Weights of a small mixture-of-experts language model, trained from scratch on English Wikipedia: 544 SwiGLU neurons an expert, 420M tokens.
Below are experts of layer 2 (counted from 0) of a mixture-of-experts language model. Rows are named router (the router's row for the expert), gate (a neuron's input weights, with its number), up (a neuron's input weights, with its number), down (a neuron's output weights, with its number) and show model dimensions 112-223. Each number is 50 + 10 x the weight over its row's rms, rounded and kept within 0 to 99.
Before each expert's rows: "gets" lists some tokens that make up at least twice as much of what it gets as of all text; "comes before" lists some tokens at least twice as common just after its tokens as in all text. This comes from a sample of Wikipedia text that the model never trained on. Tokens count by the router's weight.

# expert 0
gets: " |", ",", "s", " of", ":", "|"
comes before: " ", " the", " a", " \"", " —", " which"
router:30 45 53 49 53 42 60 48 35 68 53 40 49 49 38 64 65 29 60 55 52 61 50 55 46 48 62 66 48 67 47 50 51 49 55 39 41 65 33 57 52 54 50 62 40 54 28 45 38 56 56 49 51 58 48 56 46 35 45 56 49 55 62 43 44 43 51 60 70 45 40 37 25 60 52 48 42 54 46 55 50 53 38 50 36 38 50 38 42 46 27 58 39 54 41 42 45 25 39 50 50 33 41 57 35 44 44 64 59 51 58 45
gate0:55 58 56 44 43 36 65 37 49 55 57 44 60 56 62 63 41 51 68 38 60 37 45 60 43 53 47 66 69 46 51 59 70 41 43 50 49 60 53 57 46 47 42 40 40 58 44 51 43 51 50 63 48 36 47 61 60 46 48 66 48 58 34 46 44 50 51 46 35 57 48 44 35 33 45 54 46 33 49 49 61 36 61 48 49 72 58 52 58 36 69 49 36 51 72 38 52 43 57 59 52 31 47 53 47 71 59 44 48 50 68 58
up0:44 24 42 53 45 50 56 60 45 55 37 39 50 41 33 24 60 40 54 41 52 56 41 48 51 40 46 29 45 50 35 40 34 74 54 54 70 65 51 51 65 51 37 59 41 48 49 61 50 39 56 43 48 37 50 48 35 43 56 40 54 39 49 44 46 54 65 46 71 47 63 35 46 51 64 66 50 53 63 52 51 68 36 46 42 39 54 37 43 45 31 54 65 37 35 58 48 53 41 52 53 62 59 44 66 60 41 50 39 48 36 61
down0:57 47 35 60 48 38 39 44 55 41 54 47 42 55 32 45 61 45 47 60 69 46 58 55 48 56 46 55 48 61 45 50 45 63 58 67 42 72 35 62 60 46 52 47 33 42 40 64 36 57 43 54 44 41 63 46 52 57 55 52 29 45 57 59 61 44 43 50 50 49 55 47 51 53 40 61 44 56 57 54 47 49 48 43 31 30 75 55 34 53 55 59 25 51 38 58 29 52 57 59 30 37 35 39 38 43 48 50 39 68 29 46

# expert 2
gets: " ", "\n", ".", "-", " the", " ("
comes before: "1", "-", "2", "|", " The", "The"
router:46 51 67 45 37 65 53 54 51 48 60 42 45 48 47 47 56 65 59 60 37 53 31 55 35 35 55 42 43 52 57 42 30 35 41 50 44 39 48 57 59 43 53 39 63 48 47 47 52 28 38 57 43 60 57 45 47 69 57 49 63 35 55 42 43 50 26 56 60 50 68 46 46 37 55 43 63 65 65 57 49 51 44 58 56 52 33 72 48 46 41 55 62 44 55 53 56 62 48 46 57 50 67 45 60 49 40 38 47 58 56 54
gate0:34 56 67 59 45 58 32 58 43 53 43 46 40 64 25 65 58 72 47 62 58 41 44 63 67 49 53 48 56 35 38 45 60 54 63 48 62 57 65 58 69 46 57 53 35 40 65 55 43 65 51 67 59 43 39 71 60 47 44 48 45 39 23 64 53 50 47 39 53 57 40 65 43 69 26 57 50 30 24 49 60 41 34 63 53 41 46 54 49 47 58 66 47 61 65 39 42 43 47 61 35 46 64 65 53 50 54 51 68 53 49 53
up0:54 57 48 59 44 53 35 60 57 70 54 54 43 67 39 59 52 53 64 58 47 46 48 49 63 48 40 54 46 48 65 56 30 56 46 45 59 38 54 56 35 60 49 71 58 54 47 40 60 74 33 48 40 28 53 39 60 41 44 38 54 73 56 45 51 73 35 50 42 62 34 38 62 52 65 50 40 50 28 53 60 62 35 36 56 58 61 39 51 44 60 58 61 63 29 34 32 63 23 55 56 34 53 60 44 36 67 38 65 25 51 53
down0:57 75 45 65 31 41 43 56 49 54 50 51 43 43 41 53 63 53 43 63 48 49 27 48 61 39 51 42 34 40 44 50 36 57 38 64 47 53 45 54 35 45 54 74 44 64 51 62 64 48 51 53 49 38 40 51 58 54 53 50 49 35 47 50 60 58 61 70 60 61 39 61 43 42 42 33 30 31 56 60 53 67 62 56 54 43 49 47 49 42 40 50 37 55 40 47 48 47 59 50 36 42 55 48 39 50 49 39 48 78 60 40

# expert 1
gets: "1", "0", "2", "9", "3", "5"
comes before: "0", "9", "8", "7", "5", "6"
router:37 32 51 55 43 74 35 55 56 49 34 58 59 47 37 43 28 40 48 41 32 41 60 39 61 52 63 47 38 56 51 42 56 48 41 60 62 43 73 80 34 45 50 57 53 45 62 52 41 73 62 52 61 57 41 47 38 57 43 56 67 45 47 41 65 71 53 42 39 52 48 69 67 56 31 53 64 58 42 54 72 41 42 42 41 35 40 58 62 64 53 58 41 54 53 38 54 42 65 56 45 38 42 32 34 48 50 37 39 54 61 42
gate0:52 48 57 36 35 54 41 35 36 51 36 36 63 61 60 57 48 53 66 28 49 52 59 49 57 57 43 38 64 42 47 39 43 54 43 35 39 45 59 47 52 42 42 60 61 51 40 45 61 63 61 42 44 60 52 59 57 37 33 61 48 47 65 55 39 47 42 56 65 29 58 50 48 43 35 37 35 44 53 46 47 63 63 56 68 54 36 41 63 61 77 66 59 38 39 43 66 38 50 54 62 43 38 56 48 47 67 52 35 73 50 48
up0:65 59 33 37 46 56 40 48 38 40 62 50 46 67 55 58 56 63 67 43 45 49 48 54 38 50 51 42 50 58 50 31 48 64 56 53 49 56 45 51 48 54 51 50 37 47 38 30 58 55 34 55 57 46 46 47 70 54 48 41 53 70 39 46 53 46 42 43 68 58 42 62 48 49 79 65 49 44 61 48 39 62 40 45 49 56 39 40 79 70 49 60 51 64 82 56 64 40 48 39 51 44 33 40 60 38 38 51 52 34 59 50
down0:42 45 46 57 44 48 39 68 44 60 30 51 46 45 40 51 57 66 51 28 45 41 50 45 40 35 32 37 38 50 39 55 48 54 44 51 57 64 43 59 45 47 51 43 68 48 46 40 65 48 49 49 30 64 56 47 45 51 54 44 37 54 55 56 50 43 49 56 49 48 41 53 49 44 66 55 32 53 51 49 53 35 56 55 35 70 39 50 61 33 53 43 60 47 66 39 53 45 44 24 54 30 72 38 59 38 48 62 56 52 61 59